From a checkpoint of a small mixture-of-experts model trained on Wikipedia.
Size: 8 layers, width 384, vocabulary 8192, 27.2M parameters.
Experts: 8 experts in each of 8 layers, 240 SwiGLU neurons an expert.
Below are experts of layer 3 (counted from 0) of a mixture-of-experts language model. Rows are named router (the router's row for the expert), gate (a neuron's input weights, with its number), up (a neuron's input weights, with its number), down (a neuron's output weights, with its number) and show model dimensions 256-383. Each number is 200 + 30 x the weight over its row's rms, rounded and kept within 0 to 999.
Before each expert's rows: a language model's description of what the expert responds to. This comes from a sample of Wikipedia text that the model never trained on.

# expert 3
Description: Inner punctuation and years. Commas, periods, hyphens, en dashes, semicolons and year prefixes like 197 or 201 inside ranges and compounds, such as German-appointed, 2003–04.
router,204,184,185,231,186,155,159,180,235,209,175,150,249,204,161,217,188,195,188,209,273,215,166,215,194,194,232,167,206,185,181,234,218,188,186,234,245,167,191,172,193,197,221,229,188,220,193,222,161,173,230,185,219,222,174,219,189,198,214,216,201,248,182,202,195,192,226,231,155,162,227,264,159,231,217,207,218,200,156,212,246,135,181,259,196,161,147,197,215,200,156,210,192,224,170,181,198,197,214,206,247,236,185,230,189,226,218,169,193,193,192,200,159,158,228,244,186,177,246,169,246,153,199,211,183,231,291,212
gate10,218,196,187,173,194,166,227,185,168,241,154,164,212,210,213,191,207,217,178,205,242,183,245,253,192,130,160,192,208,159,188,224,199,172,169,207,175,264,162,220,202,214,204,231,169,196,223,270,175,156,247,251,210,229,195,199,245,216,238,209,207,255,171,251,169,196,213,239,166,248,181,181,131,222,191,232,181,200,203,188,206,225,215,244,168,162,224,180,190,149,226,191,212,240,209,250,202,213,182,216,200,212,194,191,231,217,233,189,193,213,168,242,209,205,203,172,182,228,179,171,214,209,178,196,191,197,195,203
up10,140,182,255,248,182,156,188,198,102,248,177,199,198,221,191,223,277,220,232,259,183,172,218,217,166,151,190,208,146,175,174,206,187,172,220,221,196,240,172,210,237,190,181,269,203,221,236,234,238,180,225,225,204,243,187,268,184,227,174,155,218,214,186,194,230,189,193,254,195,220,184,183,183,222,155,197,242,227,215,211,199,183,158,229,186,184,215,173,251,150,190,202,192,202,244,227,155,185,235,184,216,157,197,209,185,226,241,138,231,202,193,279,182,185,193,203,201,208,266,220,172,168,161,199,233,241,204,219
down10,229,163,186,139,172,234,185,181,228,212,207,216,202,171,173,205,197,172,173,239,219,180,179,219,218,195,229,228,221,243,148,229,147,162,185,215,175,195,171,201,195,209,266,199,182,175,192,162,128,156,220,190,187,207,234,199,162,165,202,216,230,210,189,207,241,233,274,222,227,162,208,174,244,156,165,235,146,214,186,226,167,208,231,162,264,251,183,191,159,187,176,209,166,168,247,143,202,310,200,185,195,183,196,196,228,193,189,201,164,179,165,148,213,180,193,206,204,196,175,173,216,229,204,208,265,200,191,184
gate11,202,152,168,206,150,168,233,245,194,226,209,217,216,160,216,212,225,182,233,223,200,186,207,226,151,227,232,163,169,224,215,227,237,195,167,210,230,243,190,225,174,242,244,112,251,186,196,211,231,217,206,235,186,145,201,185,191,183,170,242,214,203,235,172,193,157,162,225,175,213,190,194,237,232,200,196,224,217,141,164,171,189,203,152,182,245,186,183,192,185,178,196,184,237,145,168,207,205,233,205,220,198,184,243,220,267,129,247,154,201,190,204,217,232,188,193,209,170,184,171,199,191,201,196,175,185,226,169
up11,223,210,256,218,168,238,157,237,194,184,152,191,177,191,194,189,183,165,152,258,230,192,228,192,187,214,210,167,182,217,240,166,238,200,215,163,198,199,242,149,186,203,206,157,223,186,196,195,177,203,241,186,164,216,204,192,194,221,206,165,237,133,173,194,238,226,202,172,215,233,178,218,214,170,163,214,174,267,237,211,198,256,232,142,167,225,210,212,179,195,203,184,216,165,210,143,186,145,205,203,216,183,195,202,212,168,214,179,178,211,232,218,179,180,170,256,186,231,232,234,216,180,196,174,230,250,145,190
down11,179,182,253,224,234,229,240,159,183,166,205,249,185,206,201,171,199,184,206,140,197,223,182,224,225,233,198,218,180,194,206,178,169,180,187,191,167,156,197,242,215,175,196,202,214,206,200,220,162,200,155,199,190,186,205,224,173,177,217,229,153,205,278,212,222,197,198,262,252,128,207,227,199,215,227,203,237,120,278,201,133,193,191,188,194,226,223,173,140,176,165,201,230,196,205,249,211,201,167,249,198,195,191,225,211,195,187,218,200,183,269,204,202,200,238,241,187,178,203,197,193,169,213,131,177,169,200,215
gate12,182,210,213,264,193,208,182,225,190,202,170,231,163,201,140,194,214,243,175,220,152,202,199,260,240,214,215,207,184,179,172,204,195,195,171,131,216,234,211,176,206,160,112,200,233,188,211,222,211,200,201,220,228,219,222,94,177,276,173,242,159,177,216,230,231,188,174,204,206,163,198,200,228,181,207,162,192,211,213,191,210,170,161,216,244,246,220,149,186,169,168,196,220,210,220,193,221,168,195,165,228,210,203,175,171,242,191,189,198,245,163,231,235,220,234,230,225,224,213,291,204,219,201,233,193,194,184,200
up12,201,249,204,164,203,243,231,171,207,208,229,195,224,205,214,195,229,174,234,191,201,182,201,190,131,211,207,182,202,194,192,191,212,198,209,233,209,224,149,227,186,207,234,217,194,184,228,209,194,218,205,200,232,197,113,229,243,198,213,243,214,146,181,210,208,151,201,208,188,220,241,182,215,211,242,225,236,190,248,159,228,250,201,223,179,206,199,225,228,176,211,191,183,205,238,175,209,213,220,250,213,187,238,193,248,197,258,188,181,222,227,187,193,176,159,222,194,250,200,128,215,239,215,177,203,238,193,214
down12,184,217,227,203,239,199,186,192,202,210,150,185,208,149,201,176,219,221,236,195,237,172,189,170,182,209,242,112,190,215,250,160,253,163,214,190,190,151,189,204,206,150,220,178,156,200,234,223,243,232,143,256,245,182,197,185,182,154,259,213,223,261,207,198,184,167,255,191,153,204,221,160,239,175,183,159,215,283,216,226,251,178,252,282,177,182,192,179,202,181,177,229,191,229,223,200,220,203,246,250,205,191,224,208,167,216,187,242,150,264,194,200,186,238,249,157,224,239,224,163,237,211,224,182,231,228,184,260
gate13,209,203,205,209,119,189,185,214,201,237,155,231,125,206,215,202,174,156,206,178,195,234,225,188,180,161,176,148,206,217,244,198,165,182,229,193,186,130,195,191,188,199,184,241,178,205,247,171,209,217,182,223,204,256,142,251,169,107,232,213,175,199,183,105,144,215,255,228,154,174,218,212,192,209,186,213,198,212,173,217,179,180,216,244,196,188,196,186,182,205,198,184,196,183,185,233,234,179,197,215,262,156,242,228,190,152,206,203,263,237,237,204,190,179,257,221,178,179,200,208,258,180,272,251,171,178,150,141
up13,172,235,169,177,253,201,173,143,225,196,247,166,267,195,143,193,174,171,181,221,211,174,180,195,210,188,229,219,196,161,156,213,265,215,221,219,227,248,212,211,221,179,222,187,237,201,232,219,200,214,212,197,192,202,238,170,209,239,164,193,234,230,235,298,217,193,180,183,249,221,188,191,153,219,170,198,180,173,242,215,186,206,208,166,183,164,195,198,189,187,179,185,180,221,195,186,200,231,188,182,173,216,180,163,204,221,222,205,132,190,186,163,244,198,168,197,223,239,224,170,154,200,135,141,212,176,209,251
down13,139,227,167,231,197,227,152,181,226,174,173,176,214,101,169,181,197,188,202,210,177,180,269,183,198,188,178,181,214,218,196,210,193,223,258,193,161,196,249,152,229,195,269,197,177,194,239,172,173,199,166,196,184,222,198,227,198,187,263,159,145,136,193,195,246,206,206,210,218,210,151,167,178,219,196,215,151,215,191,216,210,216,175,214,159,246,210,219,225,204,241,204,183,170,178,230,276,213,181,232,252,205,163,216,169,200,223,225,141,195,245,189,198,217,231,200,173,202,224,180,165,227,211,176,206,182,231,178
gate14,195,198,190,165,192,170,205,226,209,253,148,217,207,208,269,177,222,196,201,217,216,184,242,183,209,185,206,231,214,246,237,200,258,216,205,190,248,213,215,241,166,151,209,162,209,186,216,226,202,236,193,163,217,180,269,198,163,164,247,193,160,252,164,187,232,221,238,160,144,228,139,191,166,175,247,165,181,220,201,229,163,312,177,156,219,214,245,208,148,194,186,156,205,211,167,229,160,157,155,164,227,211,257,204,222,166,221,238,209,201,213,209,263,136,222,227,209,218,152,189,230,174,258,188,251,197,210,185
up14,208,215,228,192,167,224,141,224,209,292,168,205,206,161,204,229,234,190,195,196,219,246,208,166,178,206,198,232,164,213,241,212,230,193,291,192,191,202,183,176,220,244,162,181,152,206,264,192,271,196,185,197,159,172,219,214,212,188,180,196,219,155,221,162,213,202,212,148,188,223,222,170,187,219,207,245,204,185,211,236,120,247,182,189,204,234,202,175,195,208,194,199,222,211,220,172,177,237,187,152,199,233,235,208,216,158,147,224,182,214,197,197,281,157,230,216,207,232,198,127,232,181,187,193,253,189,184,164
down14,247,165,182,192,228,170,211,223,195,207,200,153,192,160,180,259,174,220,187,215,134,211,200,244,186,160,240,206,186,205,187,170,233,174,189,201,233,159,159,199,153,170,257,208,222,157,197,213,195,237,263,207,176,213,225,223,152,192,198,246,213,245,224,179,202,154,248,251,208,210,178,184,148,261,245,190,199,217,171,176,216,193,204,175,181,219,212,177,170,150,257,216,215,212,214,203,171,168,143,205,180,219,195,193,200,164,213,144,163,157,281,170,214,214,179,221,201,240,254,216,214,201,182,226,190,205,236,228
gate15,211,190,234,182,155,299,181,173,238,186,178,169,250,208,215,194,194,184,169,187,237,175,132,157,225,214,222,216,141,215,222,228,179,169,147,233,183,202,160,221,191,166,205,236,194,155,216,198,205,196,223,204,177,203,207,192,201,231,241,250,228,206,204,204,236,189,199,223,187,158,161,237,182,174,225,153,175,195,231,170,246,194,202,155,244,174,200,171,208,218,245,168,223,218,257,169,225,194,178,208,211,219,222,199,193,221,174,144,191,150,140,115,245,206,193,232,226,200,174,227,177,238,203,229,139,167,177,200
up15,222,222,221,141,146,288,205,192,243,142,211,182,248,203,206,199,221,169,209,186,218,152,179,189,248,214,211,230,153,194,219,244,185,174,206,251,208,179,215,237,206,201,207,218,140,169,166,180,168,207,259,249,175,202,219,213,151,184,254,245,175,219,196,225,193,185,216,241,191,156,137,224,161,213,242,166,191,179,225,211,213,185,202,157,224,183,180,193,180,260,230,173,211,219,226,152,207,216,183,196,219,215,258,193,177,221,234,165,175,152,201,137,217,220,188,163,195,179,182,205,168,211,203,200,178,174,186,199
down15,148,224,225,191,207,239,245,213,162,230,223,241,168,246,250,194,193,191,292,187,214,221,203,250,200,216,180,196,250,220,176,176,259,177,168,181,198,185,222,179,173,212,174,197,169,194,181,178,247,166,220,171,223,205,185,193,213,217,242,205,235,199,186,228,184,236,172,190,209,166,200,227,158,162,162,210,207,179,210,195,206,212,239,176,224,245,140,151,157,193,169,186,174,209,170,216,175,213,181,209,197,186,201,204,225,215,240,164,188,219,174,203,177,150,128,188,141,225,209,197,200,246,205,183,238,184,173,231
gate16,189,206,179,230,174,237,232,219,170,240,223,183,192,229,156,184,193,250,217,182,176,195,231,220,209,190,204,180,215,196,256,168,202,223,199,224,161,209,214,228,150,223,212,241,262,175,177,156,223,196,235,179,209,174,181,227,227,261,170,179,182,222,190,258,189,201,231,242,244,181,220,180,191,177,215,174,234,218,223,172,200,185,171,216,189,222,200,160,185,235,215,196,215,154,194,175,226,196,182,191,196,218,169,220,249,205,172,225,191,210,180,168,128,229,176,207,139,213,173,230,270,178,231,232,238,223,181,193
up16,198,195,155,228,196,195,210,176,129,197,212,159,191,197,202,171,184,225,236,196,186,144,239,238,212,207,207,166,221,201,257,144,221,195,200,218,202,246,209,203,162,203,235,245,220,173,148,164,248,229,225,207,219,176,183,197,242,259,211,186,201,176,228,222,245,216,274,198,197,195,212,141,177,186,192,177,210,212,240,215,200,196,168,198,219,190,202,174,191,236,239,185,190,175,218,184,224,193,191,210,210,243,157,210,233,212,129,207,165,217,210,179,188,142,189,211,141,188,204,187,253,167,242,211,219,214,174,248
down16,180,237,231,172,187,152,236,203,187,201,165,193,181,217,236,181,236,147,200,266,180,183,183,225,234,197,243,184,239,211,200,194,232,152,197,162,211,223,211,157,232,253,212,175,228,158,233,186,236,189,256,241,181,152,169,157,265,207,257,149,183,204,115,215,180,244,208,188,200,230,163,247,184,262,212,196,196,169,193,192,190,205,180,220,195,177,194,240,192,216,182,190,185,192,175,199,197,215,231,240,209,261,212,146,229,197,221,184,204,211,228,182,217,200,131,210,207,240,181,190,123,204,233,207,182,186,188,229
gate17,222,263,207,183,186,186,212,272,180,168,240,213,192,159,208,196,193,193,184,197,220,173,177,171,166,198,186,218,122,194,181,190,218,204,215,206,175,208,186,146,225,159,207,218,178,190,228,181,203,181,299,182,259,134,166,188,193,168,219,175,160,189,237,244,128,219,178,187,156,150,161,168,168,154,189,215,249,228,183,228,182,232,220,221,191,195,211,162,169,231,167,209,229,192,216,193,252,179,225,169,227,214,196,182,169,163,194,238,219,179,178,204,199,164,186,220,226,237,135,205,217,230,212,176,190,206,159,176
up17,197,222,210,182,163,184,230,162,177,215,156,157,186,169,207,187,208,199,180,214,190,238,159,210,199,209,224,233,226,187,265,192,165,215,180,159,214,182,181,244,153,208,206,210,180,221,203,195,215,208,193,192,151,221,212,137,195,196,218,207,228,215,190,161,213,177,256,199,188,230,220,236,227,268,217,186,192,188,240,223,198,175,206,173,188,176,220,277,228,187,216,261,194,147,257,189,208,153,218,205,199,189,182,250,236,241,227,183,183,193,220,155,181,276,230,188,173,165,221,214,190,172,161,228,181,182,219,228
down17,236,156,200,192,200,170,190,221,169,193,193,202,145,161,224,191,221,198,187,148,140,199,230,124,188,172,188,235,195,203,225,188,171,232,160,181,180,223,232,222,218,176,186,190,184,203,156,280,186,188,241,195,236,260,152,192,218,198,199,182,178,200,183,209,231,196,195,219,198,227,224,181,199,175,235,227,218,196,197,205,181,210,201,228,213,186,229,205,161,234,235,227,212,234,216,212,177,212,198,213,212,171,162,205,255,186,208,232,193,186,178,224,203,150,209,169,211,235,207,240,208,223,203,174,186,153,213,197